Experts of a small language model.
Experts: 256 ELU neurons an expert, 1 pick a token.
Training: a variant of Muon for the experts, 6961 steps.
Below are experts of layer 2 (counted from 0) of a mixture-of-experts language model. Rows are named router (the router's row for the expert), down (a neuron's output weights, with its number) and show model dimensions 0-127. Each number is 128 + 32 x the weight over its row's rms, rounded and kept within 0 to 255.
Before each expert's rows: a language model's description of what the expert responds to. This comes from a sample of Wikipedia text that the model never trained on.

# expert 16
It responds to: Mid-word stem pieces of common Latinate words and nouns after articles: impressive, deficit, expect, end, collectively, interest.
router [138 214 143 113  86 186 159 121 132 147 107 102 134 204 168 130  86 106 113 157 185 122 200  96  93  97 140 166 174 112  99  71 130 135 141  70 128 131 126 124 103 128  85 132 153 137  89 105 150 105 152 133 128  88  90  63  96 109 148 130  90  96 112 134 107 154 143  65  88 106 131 140 142 129 171 132 128 144 106 129 107 121 177 127 173 122  81 109 139 109  99 136 139 103 143 188  67 125  57 155  93 132 182  87 157 141 137 111  49 161 134 127 130 172 142 138 165 125  78 120 142 143 147  67 104 177 104 147]
down4 [132 133 111 107 107 138 112 174 149 109 143 178 105 107 106 137 115 165 113 167  77  90  95 156 194  46 102 137 182 101  85 148 110 123 155 110  95 141 194 129 183 182 125  79 177 180 111 118 110 149  80 113 127 128  73 116 117 100  89 201 121  99 131 144  86 138 106 121 183 141 168 124 120 128 123 126 158 130 138 163 162 118 112 117 117 101 107 172 121  54 143 149 149 110 200 104 129 118 119 100 130 133 133 129 102 142 131 138  60 190 211  57 104 170 157 115 124  97 139 159  76 149 154 144 124 118 140 138]
down5 [ 83 109 153  55  88 144 102 119  93 148 197  81 144 114 102 154 118  87 166 174 148 109 118 142  98  87 129 154 159 154  58 117 118  81 162 139  56 165 141 128 143 158 121 106 106 178 133 117  78 144 142 159 138 147  73 131 146 151 138 146 143 148  59 100 178 116 135 179 134 130 117  78 126 183  98 122  73 189 110 162 112 120 130 147 106 119 165 143 154 111 147 123 114 167 130 171  97  86 114 146 111 122 177 111  88 157  88 144 143  98 100 106 118 110 150  89 151 163 178 137 204 162 198 134 152 153 157 168]
down6 [139 123 135 103 151 170 142 111 111 132 127 154 136  89 166 122  95 138 159 109 109 179 176 143  80 107 136  99 108 201 110 118 180 168 192 146 114 107 140 145 123 144 144 136 126 109 145 156 145  89  77 156 112 169 169 109 103 109  86 124 103  99 128  84 141 132  67 141 175  68 176  95 163 112  78 143  58 150 135  88 105 129  66 132 136  76 190  74 138 134  88 138 134 155 185 173 116 125 105 117 110 133 109  60 145 149 140  98 101 154 120  96 106  98 113  85 129  55 168  77  77  95  87 102 113  84 137 105]

# expert 0
It responds to: Mid-word syllable pieces like te, vi, gu, si inside foreign place names and taxon authors, e.g. Chateauroux, Saudi, Doha, Manitoba.
router [142 119 145 108 121  86 116  84 163  33 151 104  83 131  97  85 114 143 102 150 131 147 142 118  82 157 130 136 148 124 118  62  72 178  59 185 129  78  89 130 119 148 109 127 117 140 201 188  56 150 142 127  65 128 142 133 107  73 113 123 105 105 103 134 108 139 122 127 150  98 115 156 155 127 177 110  80 110 134 171  99  92 122 100 120  91 122 121 153 111 149  93 150 147 132 117 120  97  51 213 134 165 108 160 118 105 159 142 165 132 103 175 139 162  91 149 132 160 122 182 143 144 134  93  63 101 147 155]
down0 [162  90  96  78 106 108 129 154 100 122 115 117 119 122 171 120  81  81 104 118  76 200 167 163 196 125 119 153 137 124 105 118 131 140 141 131 108 143 162 155 154 151 179 114 108  80 156 168  78  77 123 182 162 132 107 154 172  82 109 136 139  95 177  99 130 189 102 125 115 159 213 142 151 120 202 131 111 160 140 131 178 175 145 110 182 154 132 139 158  85 122 110 133  65 134 123 157  55 151 186 121 149 149 116  96 148 148  98 152 121 101 154  97 100 133 155 144 171 156 137 140  75 118 115  95 146  94 187]
down1 [118 130  70 190 169  87 111 154 134 137  96  91 119 133 120 110 116 128 214 108  92 151 126 129 155 139 115 114  83  79 160 172  98 154  97  76 108 122 152 139 156 102 137 165 152 154 165  93 166 113  63 141 118 164  80  92 186 143 187  97 162 132 102 129 195 172 175  82 127 166 107 135 166 140 124 128 129 119 161 122 122 116 138  38  80 103  88  94 149 140 124 117  93 100 116 170 186 147 146  56 107 121 139  79  69 106 117 185 116 125 122 137 158 131 190 161 141 113 104 135 122  94 107  98 140 135 117 145]
down2 [175 109  87 139 172 139 111 197 155  72 188 121 141 107  90 160 207 157 110 116 175 151 114  91  74 158 176 112 137 167 123 138 109  68  66 125 116 172 129 164 114 115 128 163 156  79 166 178 130 107 119 117 118 128 102 156 122 110 134  93 153 166  79 145 168 127 118  86 131 149 175 120 142 166 148 132 112 154 114 135 111  70 144 101 120 155 105 101 131 146 152  41  76 131 122 127 102 107 104 140  99 136 130 148 109 123 128  73 108  89  96 103 166  79 174 109 128  85 194 135 125 125  69 145 132 206 156 124]

# expert 21
It responds to: Colons after infobox field labels like Years active:, Education:, Suborder:, plus commas, semicolons and arrows separating list items.
router [ 97 106 161 164 136 168  79 120 143 170 115 131  94 114  98 133 151 180  82 101 153 125 127 139  92 153 178 154 120 209 135  64 128  85 165 134 115  90 141 113 117  66  81 139 142 162  59 165  99 138 177 134 108 132 159 113 109  47 146 146  72 118 156 174 158 164 122 118  57 135 189 100 109 117 115 139 155  99 141 113  81 122 121 134 215  69 184 173 130 156  96 134 129  91 143 141 141 127 146 121  80 133 107 159 162 112  94  84 127 109 107 121 142  92 131 151  96 138 145 153 188 105 157 121 120 120 176 112]
down0 [103 141 169 146 151 130 158 133 127 135 132 141  88 125  82 162 124 185 131  74 102  87 127 166 174  90 124  61 161 124 139 148  98 150  80 168 103 170 117  90  73 144 166 167 127 173 101 105 179 169 124 123 133  67 141 191 124 107 186 150 150 125 144 120  66  94 112 137 157  89  98 133 141 119 103 142 125 125  80  94 193 145 160  71 143 129  95 160 128 125 137 152 110 152  86  96  72 115 103 150 141 123 158 138  78 126 116 104  88 164 191  98 110 136  78  52 144 140 107 107  71  74 102 149 170  92 112 115]
down1 [119  95 170  98 145 114 128 109 111 157 123 113 123  98 149 198 100 144 140 112 110  82 176  98 138 179 127 143  61 154 145 154 156 127  76 126 112 151 118 150 201 200 175 103 146 132 195  85 140 134  83 121 132 112 111 114 110 174 157 148 159  41 158 139 109 142 159 116 131 114 159 180 102  26 148  75 151 107 177 153  97  97 131  73 120 167 108 121 137 102 116 146 146 166  68 142 135 115  93 119 139 147  99 178 124  96 151 136 109 169 182 121  70 126 108 147  79 135 147 160 138 102 108 101 127 152 143 163]
down2 [ 77 146 111 111 112 108 132 167 198 164 157 145  96  78 128 165 103 205  53 141 163 160 145 128 146 135 134 124 171 168 131 153 120 180 135  93  78  67 127  87 118 138 106 152  97 189 135 137 114  77 125 102 142  91 147 118 112 153 174 117  76 128  62 119 150 127 162 180 139  94 179 118 119  47 110 149 119  46 116 163 134 143 148 171 116  87 159 110 157 135 114 136 114 104 131 162 183 147 125 123 158 138  69  82 134 138 142 140 110 103  80 107 104 108 137 158  68 117 142  78 159 121 142 159 122 164 104  97]

# expert 12
It responds to: Prepositions in, on, at, from, during, especially after located or born, and closing parentheses after cast names or asides.
router [180 123 177  59 122 125 100  91 166 145 160 162  87 109 142 182 161 140 144 124 153 158 130 175 144 152  93 110 152 175 103 172  46 103  97 112 111 117 108 183 142 148 157 160 189 179 119 131 111 108 121 120 109 160  74 127 129 127 134 135  97  68 136 160  66 125 134 147 127 109 143  89 142 131 124 107 151 123 170 158 176  61 123  98 148 126 157  77 107 134 155 150 152 130 143  86  95 109 170 153  98 127 161 117 165 191 164  61 129 131 143 124 128 149 105 143  87  86 212 103 123 116 151 207 103 104 108  96]
down3 [176  95 115 145 192 136  85 148 140 181  79 117 160 141 117 110 177 115 138 103 110 179 151 135  93 137 123 120 127 124 169 177 134 105 104 109 147  69 205 115 102 105  90 104 107 152 125 176  90 154 132 112  47  94  93 156 109 151 121 142 102 158 152 132  91 130  63 114 176 138 116 109 109  87  80 157  88  88 151  96 152  78 159 153 120 102  79  64 126 103  36  99  90 135 108 180  94 182 155 101 109 133 126 159 129 143  88 155 152 115 115 142 112 124 143 173 120 180 122 117 131 169 107  92 140 150 167 163]
down4 [149 135 149 156 117 156 126 194 177 145 135 131 110  71 126 159 115 154 104 136 193 182  87 148  92 134 128 105 132 149  99 168 120 180  86 106 169 160 102  99 132  87 123 130 137 158 114  98 158 194 143  95 120  69  95  67  69  76 167 137 138 130 129 125 144 130  64 127 116 121 149 142 148 118 114 144 113 144 158 113  93  99 110 146  80 114 140 133 162 192 102 183  70 100 121 105 155 103  83 125  76 139  64 180  62  57  99 125  94 130  93 153 138 149 179 114 149 100 167 154 109 117 132  74 143 150  91 122]
down5 [120 145  99 103 122  87 155 138 111 200  94 138  49 174 129 127 121 133 144  79 101  96  84 146 166 146  94 116 133 161 134 104 161 111 155 125 100 184 106 111 109  99  95 150  64 131  68 121 138 110  96 146 138 128 101  84  60 128 116 157 121 127 107 136 163  92 130 114 144 104  81 148 116 144 141 110 151  95  93 179  94  97 101 160 131 167 116 109 163 125 143 177 132 151 145 170  73 124 143  99 113 187 166 124 137  33 178 131 134  94  93 162 130 112  68 171  85 191  87 176 104  95 142 140  97 147 190 131]

# expert 13
It responds to: Function words in running prose: the, and, a, to, or, an, with, but, often after a comma or preposition.
router [155  90 109 159 164 109 113 167 156 121 173  95 165 107 135 131 162 101 142 117 103 180 169 108  93 131 147 121 161 149 101 175  99 113 171  72  84 143 170 116 157 108  69  83 130 162  93  76 139 155  65  83 151 179  91  85 150 135 134 134 149 133 140 131 130 149 156 107 178 111 170 158 100  97 138 138 103 107 116 137 151 110 153  94  85 165 173 146 203  92 171  50 108  83 135 117 180 141 162 102  67  80 188  87 131 168  92 107 159 120 154 119 128  91  94 147 146 162 106 126 169 154 110  98 174 131 150 137]
down0 [135 130 102 157 112 154 129 143 100 100 183 153  85 128 148 171 168 145  92  79 152  76  96 147  97 186  83  97 141 159 149 186 134 111 133 140 151 138  95 195 121 161 109 120 116 119 189 104 117 151 196 100 158 145 117 120 126 111 122 111 119  99  71 120 179 145 131  81  85 154 136 117 179 126 134 120 113 123  99 104  96 131 115  65 176 115 162 133 161 115 166  91 197  70 108  70 130  58 135 157  97  90 175 135 152 199  95 128  89 134 137 120 140 168 134 185 102 126 109  89 137 111 124  96 117  84  98 188]
down1 [115 152 146 130 121 150 114  83 111 172 176 145 117  75 125 141 163 138 124  99  86 111 104 134 134 111 220 155 103 104 126 107 139 144 148  97 100 117 154 127 151 124  85 197 106 203 118 169 138 145 135 154 147 102 115 158 116 124 109 109 170  81 145 128 144 146  76 152 155 137  25 180 192 129 135 178 131 102  81 172 106 140  61 105 148 136 182  51 123 113 184 165 120 121 138 200 131  91 154 118 104 154 130 129 149 140  93 188 126 109  91 153 138 110 142 134 171 105 115 141 168 180 153  95 125 155 109 116]
down2 [146 130 167 138 122 166 115 157 127 157  32 106  96 149 128 146 165 101 167 114 157 114 153 149 119 136 115 103  77  82 184 159 125 118  91 139 126 150 144 116 123  87  85 152 165  52 216 148 119  85  81 107 101 131 129 128 175 167 165 129 106 142 112  98 179 124 172 115 141 188  94 147  90 134 131 129 132 149 153 176 111 105 136 142 185 164 109 155 171 131 124 135  90 138 104  85 116 174 132  84 143 199 134 102 121  66 141  85  75 148 138 122 104 123 155  81  92 113  81 120 120  65  99 148 108  99 163 176]

# expert 15
It responds to: Initial capitals and word beginnings in infobox and table entries, such as S., Sim-feropol, coordin-ator, plus auxiliaries had, has, been.
router [ 89 128 155  85  89  90 163 165 137 154 168 147 105  79 158 118 111 130  93  75 135 157 120 149 144 158 111 154 177 122 150 104  78 109 152 154 110  83 200  73 113  82 130 131 147 150 109 127  91 129 170 117 169 112 129 133  92 102 163 163 131  79 176 126 162 117  99 135 104  85 144 113 127  71  96 159 178  69  69 144 104 101 148  57 149 101 139 184 144 126  71 173 131 123 127 152  93 100 145 142 107 147 111 178 138  90 170 133 168  95  94  83 174 140 157 153  90 105 160 172 184 155 161  70 124 125 160 126]
down0 [117 118  69 143 152  62 103 170  96 145  92 133 132 153 117 135 111 155  83 100 121 154 158  99 136 114 134 119 157 208 138  59 120  70 127 109 174 102 141 110 135 130 127 140 136 153 151  87 148  77  85 155 125 157 128 131 161  86 101 162  82  73 159  96 162 173 123  80  83 121 167 139 154  83 109  98 150 160  89 135 126 131 127 106 162 122  87 113  99 183 125 112 122 133 188 154 107 120 196 104  75  59  92  70  57 131 115 139 170 115 150 110 134 111 121 157 130  66 169 109 113 141 105  87  90 173 167 145]
down1 [162  66 122 153 166  96 161 111 176 113 106 161  99 128  83 126 129 147  82 138 154 157 153  99 139 137 159 176 186 102 158  70  90 135  70 149 143 146 110 196 121 121 100  83  91 196 107 103  40 134 165 148 148  73 110 101 143 126 130  47 163  85  99  98 126 184  87 123 108 109 145 155 159 131 111 151 131  90 112 196 124 131 129 180 125 142 121 147 107 136 130 130  64  96 132 169 105  88  94 180 153  95 139 113 122 123 109 126 110 142 160 172 168 118  79 142  90 142 178 181  98 136 143 135 145 130 143 109]
down2 [180 110 170 123 158 107 181 127 151 140 106  68 154 131 154  60 114 126 123 116 140 120 101 113 162 162 125 152 135  89 123 145 181 103 171 149 110 157 121 123 136 128 140 120 141 132 143 133 117 111 166 103 117 110 179 127  98 151  95 144 196 152  84 161 133 137 169 205 189  97 154  74 115 128 137 190 173 122 139 135  91 176 172 119 115  95 130 110 150  44 127 114 135 138 128 162 106 129 165 196 109 124 126 121 123 112 113 105 137 172 144 188  55 160 115 165  91  57 127 105 168  63 184 145 162 165 117  88]

# expert 8
It responds to: Closing braces in LaTeX math formulas, percent signs and commas in tables, and first tokens of names in lists.
router [ 91 129 151  88  89  83 155 173 125 146 162 153 100  89 172 121 123 127  89  81 132 162 125 158 131 150 117 140 175 131 143 103  69 110 150 155 119  79 201  86 112  79 128 136 152 149 112 143 102 143 167 128 170 108 129 135  76 110 175 159 125  72 178 135 170 107 101 135 100  79 148 109 120  70 103 164 172  67  76 132 107 103 166  57 157 101 136 177 152 131  83 178 135 124 132 146  92 102 154 142  92 155 122 170 136  90 168 138 162  98 103  83 178 130 157 144  90 102 155 156 182 148 165  67 133 124 172 125]
down0 [109 158 180 153 219  76 122 110 119 203 141 160 118 130 154 137  91 158 109  94 101  97 102  66 149  89 141 102  75 163 132 147 126 141 113 145 109 105 139  89 106 127 172 139 126  82 151 128 118 186  76 105 140 165 118 155  77 115 131 129 133 137 167 138 116 130 139 141 194 134 124  72 107 130 167 119  89 174 128 140 176 156 145 124 148 147 106 109 134 117 113  59 146  97 118 106 130 170 143 169 117 131  81 104 129  32 110 118 120  74  91 163 120 124 118 113  39  75 157  91 141 164 125 132  54 145 125 119]
down1 [ 89  92 171 141 148 115 115  78  99  88 143 122 146 162 162  53 114  98 114 122 108  91 119 139 124  95 139 142 134 134 127 141 136 133 131 116  57  77  73  82 138 108  91 109 162 166 149 183 128 185 116  83 141 156 150 175 168  88 122 145  96 131 192 153 118 113 125 133  93  74 138 103  73  80 127 103  98  59 108 133 162 109 134 201 156 102 102 132 136 137 177 172 116 111 104  72 176  83 140 108 106 122  67 134  99 130 115 123 116 106 145  73 123 143  81 184 210 164 141 105 137 128 177 113 129 152 123  99]
down2 [119 141 148 162 147 173 110 116 147 156 104  76 120 126 160 108 142  92 126 140 132 148 118 177 118 111 138 155 115 170 143 148 148 143 192  99 139 160 139  75 136 134 158 129 187 114 110 133  79  97 131 153  84 116 168  91 133 165 128 127 138 132 163 144  81 152  67 113 124  99 108  66 182 160 139 101 148 122 187 189  83 123 159 121 101 122 164 122 128 116  97 163 101 115 140  92 163 132  78 168  77 179 123  93  64 173  83 115 131 165 111 186  67 141 189 119 128 100 109 164 127 154 117  57 129 127  30 138]

# expert 6
It responds to: The prepositions of and for, plus adjective endings and quantity adjectives: eventual, conceptual, powerful, such, more, new.
router [108 124 107 175  43  93 107  75  79 176 120 157  79 142 155 171 142 118 137  86 166 100 146 153 177 110  94 141 124  97 123 142 139 146 108  97 155 147  97 106 105 120  88  81 130 164  92  81  85  64 150  99  83 177 161 120 118 182  74  95 125 147 109  93  86 157  89 155 142 109  65 127 103 125 148 169  80  85 136 158  77 126 139  99 115 118 145 113 128 114  84 115  87 102 178 123 190 117 106 116 106 156 120 116 102  96 161 124 138 137 137  89  93 171  34 156 120  83 145 158 138 133 112 179 136  99 113 118]
down3 [145 108 136 163 202 145  90 125 107 128 141 209  34 172 149 137  81 103 151  69  68 111 153 152 107 158 111 184 118 112 129 161 107 173 127 146 162 116 121 135 112 137 138 103 175  87 182 168 105 132 131 128 148 152 135 171 125 158 142  83 114 176  78  82 135 182 155 141 100 132 127 131  95 131 143 104 140 129 124 141 172 144  87  62 200 133 161  90 139 131 138 142 119 101  98  80 110  74 140  75 100 180 160 125  80 154 125 155  98 120 107 168 144  94 119 130 146 138 146 113 148 132  83 169 135 121 146  48]
down4 [149 140 104 120  97 118 117 152 173 126 162 159 154 174 141 157 171 146 125 151 116 104 140  97 108 152 147 121 129 148 164 150 109 138 192  55 120 169 169 117 116 170 152 175 150 158 156 143 114  99  73 168 136 198 133 129 123 101  96 168 133  99  93 148 205 138 135  85 150  94 166  86 122 153 138 119 159 134  95 187  73  82 139  96 138 152 151 169 120 167 152 124 161  96 111 131 138 170 135 167 112 195 168 143  94 121 129 204 105 132 108 102  85 100 144  85 125 123 115 100 106 195  55 118 168 172  79  91]
down5 [131 134 132 160 106  86 188 143 144 142 170 123 189 168 100 101 146 141 100 143 154  56 101 101  91 141 157 110  98 106 136 135 163  87 116 136 159 119 156 151  83 160 136 199  60 139  70 134 141 102 141 144 140  95 151 160  89 103 116 127  98  98 111 152 138 123  99 119  84 113 141 191 103 150 155 112 148 201  99 123 144  71 115 169 109 108 120  91 153 140 129 148  78 114 164 160  81 101 139 131  99 109 167 106 217  92 115 115 107 143 154 157 109 141 125 113 135 143  63 106 129 122 234 150  75  94 157 102]

# expert 2
It responds to: Apostrophes in contractions and minute marks (we've, you'd, 83'), opening double quotes, dollar signs, and pronouns his, her, one.
router [154  92 142  85 148 146 147 165 125 103 153 113 199 144 134  68 127 168 118 127 126 160 157 149  98 132 138 150 180  67 157 151 106  48 136 144 168 143 151 118 128 102 165  71 182 154  88 119 108 106 145  68 124 192 208 137 123 119  90 119 134 155 160 108 145 125  63 135  95 109 138  95  60 135 103 159 149  99 113 155 146  81  79 109  99 169 152 137 111  87  91 171  99  98 141 144 142 169 133 123 133 130  52 120 110 101 164  87 130 172 143 118 160 118 189 108 143  88 108 139 101 195 158 142 124 144 149  93]
down3 [119 127 106 102 154 140 138 102 128 136  98 166  92 129 151 119 142 113 183 174 132 137 139 111 101 105  62 135 125  93 102  59 160 115 103 127 163  93  98 148 134 137 195 123 159  78  85 123 110  82 130 106 140  71 102 111 152 128 133 183  65 157 143 174  80 112 110 128 168 123 102 121 151 140 161 114 101 163 128  72 113 128 114  88 159 121 135 114 115 173 151 137 225 135 100  57 156 110  96  81 165 124 176 107  78  77 114 126 128 115  59 102 140 103 130 154 172 124 135 104 116 187 108 128  55 145  96 190]
down4 [ 68 125  98  86 107 100 104  97 124  96 160 141 141 126 130 184 110  86 113 158  68 115 127 160 106 140  98 121 162 160  89 141 113 147 159  93 109 142 124 123 133 155  92 125  76 110 112  99  57 156 132  87 143 136 104 149  83 181 151 127 140 182 135 132  20 118 125 112  95 112 126 150 102 140 224 115 130 128 110 103 141 159 129 137  81 166 169 154 150 109 186 116  80 113 188 129 158 172 138 178 184 192 123 149 109 142 102 144 122 121 129 162 105 143 169 107 139  55 112  99 113 121 170 109 177  91 160 153]
down5 [178  90 143 121 139 108 130  86  82 154 138  98 129 147 135 123 112 157  88 110  79 116 110 126 127 175 157 136  90 170  97  62 198 110 100 160 149 107 129 121 176 184 123 106 102 156 157 125 114 138 167 115 128 118 161 142 119 131 118 144 183  98 120 110 185 134 114 145 110 213 120 152 118 139  95 221 197 164  87 153  73  89  66 119 135 120 149 182 154 142 138 191  73 105  90 182 155 111 133 157  94 114 157 115 143 130 156 136 151  90 118 117 169 135 182 156 104  89 125 121 117 137 132  74 145 123  69  92]

# expert 4
It responds to: Pipe separators in wiki tables, especially after numbers in sports standings and stats rows; also semicolons and Pld headers.
router [118 106 113 103 168  80 159 162 146 162 158 158  81  80 155 120 129 154  93  68 128 135 131 109 117 144  67 152 134 182 113  85 116 100 128 191  87 138 161  96  88 101 170 151 126 121  94 136 125 148 117 100 144  86 124 121 100 115 164 189 108  80 181 167 160 112 161 126 100  85 127  97 107 127  98 159 173  98  92 126  87 110 128 121 150  70 163 187 147 140 106 145 172  89 166 154 122 114 156 123 120 180  97 185  88  88 124 102 166  97 110  70 173 139 160 145  91 101 162 177 157 137 164 110 206 128 180 109]
down4 [ 89  72 134  73 175 139 145 126  90 155 152 103 130 128 159 113  89 134 183 100 141  78  83 127  78 164 102 202 128 121  92 104  85  71 112  43 114 117 117 117 109 156 125 155 107 145 130 137 108 182 151 135 201 121 150 102 159  97 189 158  71 126  87 140 113 157 167 106 104 156  91 122 109 156 124 181 108 175 132 111 128 133 161 162 114 120 199 161 118 207 108 145 158  85 155  83 127  67  73 155  77  91  92 109 149 109 150 120 147 115 119  96 128 137 157 125 131 151 131 104 109 145 117  94 148 161 144 107]
down5 [108 154 104 133 159 156 162 180 169 117 120 158 117 111 141  89  89 111  87  63 144  98 107 120 123 123 117  90  67  85  97  94 145 155 110  93 144 147 148 110 150 131  69 197 185 157 100 162  97 150  76 147 190 133  93 148 115 133  80 163  72  95 162  90 101 119  89  90 100 180 145  91 176 100 128 155 172  72  89  82 137 126 149 125  93 135 105 185 197 178 117 136 146 156  98 124 159 137 100 157  84 160 115 156 132 114 144 171 140 103 159 107  98 156 152 158 168 138 109 115 136  53 124 160 107 153 107 135]
down6 [142  86 128 135 171 164 229 158  83  60 119 145 158 168 134 100 144  87 137 147 170 108 121 123 189 131 111 128 157 142  91 114 133 140 169 165 100 156 147 130  93 132 171 174 112  84 143 135 186 122 135 150  84 116  92 192 106 166  87 143 145 124 156 115  79 123 129 173 123 107 166 106 165 142 163 160 118 119 121 113 123 142 105 115 106 116 113 154  97 144  82 132 120 117 179 137 100  63  85 162 165 122 146 108  67  49 169 145 127 162 170 121 146 126 177 142  18 120 103 158 120  96 155 119 142 111 128 117]

# expert 5
It responds to: Sentence-opening pronouns and determiners like It, this, there, which, plus heading equals signs and the "This" piece of Partick Thistle.
router [ 72 179 172 147 114  85 170 135 142 113 183 122 163 121 147 139 119 115  84 103 114 163 111  94 188 130 107 132 186 138 166 149 118 126 147 133 164  67 144 128 125  87 162 173 132 153  95  89 101 180 135 134 154  74 137 138  68 136 152 128 155 111 164  93 163  93 159 152  51  58 105 126 152  67 134 158 147 139 137 103 143 115 122  89 126 121 126 170 162 145  67 181 105 139 102 120 133  42 100 173 147 163 109 149 135 142 109 169  72  78 119  99 166 112 118 144 146 153 154 145 164 187 101  84 133 149 165 133]
down0 [130 127  91 149 179 148 136 130 164 188  64 165 161  96  80  83 161 151 105 103 145 131 130  98  93 105 113 104 171 127 115  91 102 110 108 170 128 140  94 105  80 188 123  56 148 181 175 174  95 107 130 116 167 152 101 148 124 107 142 141 145 158 164  87 130 112  93 164  95 140 107 159  48 140  79 112 136 162 158 105 142 151 176  88 122 167 147  99 195 148  84 167 156 129 111 161 153 119 139 157 114 116  88 150  83 124 107 151 150 100  63 129 100 119 153 151 112 123 187 163 126 185 100 100  90 193 134 157]
down1 [ 97 151 140  96 103 152  56  85 181 141 116 142 143 139 139  52 153 144 129 196 193 132  74 161 106 103 146 109 139 211 172 197 140 133 113 144 135 152  76 139 135 146 102 121 185 108 118 158 120 124 108 175 133 135  97 118  99 106 136  95 126 183 130 131  99 119 139 187 135 169 114 125  37 111 156 109 162 120 133 127 148 207 105 166 114 111 131  98 116 110 101 117 134 162 124  77 104 116 135  89  62 136 113  87 115 134 167 104 113 176 151  49 139 109 127 127 152 140 147  79 159 137 108 121 125 156 185 121]
down2 [144 149 152 135 176 154 142 176 178  98 129 197 133 127 108 102 141 107 156  89  97 132 215 126 155 128 148 183 167 103 124 110  88 136  37 201 211 121 116  88 100  89  83 157 151 132 108  78 156  76 187 167 145 140  68 131 170 121 149 137 105 135 166 143 161 118 152 154 116 122 115 150 132 152 103  95 169 112 177 119 124  94 118 109 191 129  96  95 112 102 138 120 118 108 118 168 102 139 117 104  96 126 116 133 106 111 167 103 190 174 131 131 172 193 148 125 108 139 121 156  93 153 114 167 120 104 111 173]

# expert 3
It responds to: Digit pieces inside numbers, mostly in tables of stats, scores, votes and durations, such as 0+3, 95.09, 2:56.
router [ 91 114 129 148  50 107 126 134  83 106 166 163 122  96 160  91 100 190 130 102 134 174 127 142 127 145 102 133 173  30 148  90 113  85 151 168 108 115 131  80 110  81 162 154 104 126 131 131 111 174 141 160 149 190  86 183  90 145 161  86  95 103 135 113 169  80  84 160 135 157 150 121 137  93  76 129 136  88 125 100 157 122 136 144 145  98 120 145 156 117 115 130 174  84 166  98  77 162 152 156 104 200  76 106 164 115 134 108 130  87 106  70 146 118 195 169  92  84 141 155 131 156 139 106 161 124 133 102]
down4 [113 155 158 146 141  99 155 240 131  72 115 126 135 135 158 171 131 197  50 135 148  87  89 169 151 163 146 112 127 154 108 122 170 113 135 121 127 151  94 145 119 132 132 125 145 127 115 150 107 152  86 135 137  96  93 126 157 124 153  89 135 102 148 175 114  75 140 143 186 160 154 115 161  79 143  72 170 130 124 171  62 120 107  69  70 174 138 158 133 124 143 115 175 136  47 114 156 196 180 162 123 139 144  86 102 151  89 103 145 120 150 129 128 194 110 160 138 118 156 139  83 130 101 120 156 154 145 168]
down5 [111 147 169 113 154 150 202  96 110 134 135 120 114 147  78 145 130 123 193 109  99 139 119 124 123 136 117 151 115 169  74 129 159  57 109 153 139 147 124 131 109 183 126 154  81 127 196 149 135 146 196 158  91 151 160 158 118 108 167 163 133 142 123 101 129 121 132 102 167  92  94 126 138  92  55 127 160  37 152 137 131 175 117 154 130 117  71 107 209  55  98 124 148  89  82  95 139 131  97 113 114 107 126  68 110 134 100 178 107 163 120 155 131 111 193 121 159 139 182 159 153 155 179 130 139 116 139 165]
down6 [164 145 139  49 146 119 119 149 163 180 124 128 115 167  78 215  99  40 146  94 134 168  73  98 108 134 153 126 116 125 158  98  76 135 127 113 160 139 102 121 184 188 110 101 185 131 118 131 167 126 172 103  95  66 113 145 154 127 143  91 157 149 189 183 111 137 113 104 122 147  88 130 161 179 149 135 132 120 172 132 157 144 182 117 129 138  73 126 114 108 157 146 177 115 107 126 179 147 186 137 159 150  89  93 116 141 130 124 139 110 123 125 100 157  85 164 153 165  87 115  79 106 158 161 133 175  83 170]

# expert 9
It responds to: Short first pieces of words and modal verbs, such as dis-qu-alified, over-ca-me, could, may, too, often after to or was.
router [152 103  88 128 134 117 137 161  98 155 135 153  86 178  58  99 131 111 164  86 150 144 163 134 163 150 105 165 101  97 186 170 119 130 139 188 115 113 166  97  91 148 134 132 104 176 134 155 157  62  82 131  99 151 145 142 105 103  97 117 141 131 157 134 165  92 104 155 178 139 121  82 155 192  87 168 106 135  93 144 136 125  78  69 155 121 129 102 110 120 137  87 190  82  66 121 141 122 107  75 185 125 101 147 154  61 131  96 159 118 103 118 111 128 140  71  92  93 171 128 129 158 119 162 144 210 132  72]
down0 [136 109 184  98  81 113 129 122  94 147 172 175 141 136 146 110  92 130 103 159 179 111 127 182 192 143  73 159 106 126  63 125  82  84 169 136  90 103 154  74 173 159 152 189 107 126 133 125 174 109 126 190 113 126 146  98 192 127 134 131  77  33 127 100 164  79 148 200 119 124 130  97  74 132 147 137 134 161  91 144 138 110 171 103 122 145  93 119 119 163 189 131 162 151 114 167 100 175  99 117 114 163 151 112  98 142 151 123 186  94 144 104  96 148 166  70 161  93 128 122 131 127 123 108 134 113 144 126]
down1 [150 172 119 116 175 153 157 155 119 133 149 124 139 178  54 145 161  65 110 127 154  97 128 132 140 140 122 145 123 129 168 158 137 116 148 184 157 127 108 139 147 159 103 132 188 105 137 147 130 133 110  74 148 152  86 125  65  87  90 104 140  99 165 149 127 167 111 173 131  78 154 107 102  50 115 134  90 135 108 192 182 109 132 147 204  93 141 144 136 133 159  98 169  95 153  84 114  42 157  89  64 163 152 143 119 194 130 140  93 102 132 139 132 129 194 116  89 107 168 159 146 114  94 137 133 121 179  85]
down2 [120  98 113 120  88 134 216  73  67 129 129 126 137 146 111 126 156 147  84 134  70 126 149 192 132 140 142 112 159 156 140 115  91 108 104 167 136  96 174 123 141  96 162 159 133 168 141 159 153 112  98 124 122 175 166  53  99 158 186 135  90  84 194 166  99 116 129 122 125 153 122  91  86 148 148 178 116 155  76  97 142 151 115  94 125 118 188  83 165 155 106 102 148 163 145 144  96 112  95 147  50 110 193 121 127 153  83 133 133 117  83 116  73 150 182 110 177 117 112 119 182 144 113 153 109 134 173 107]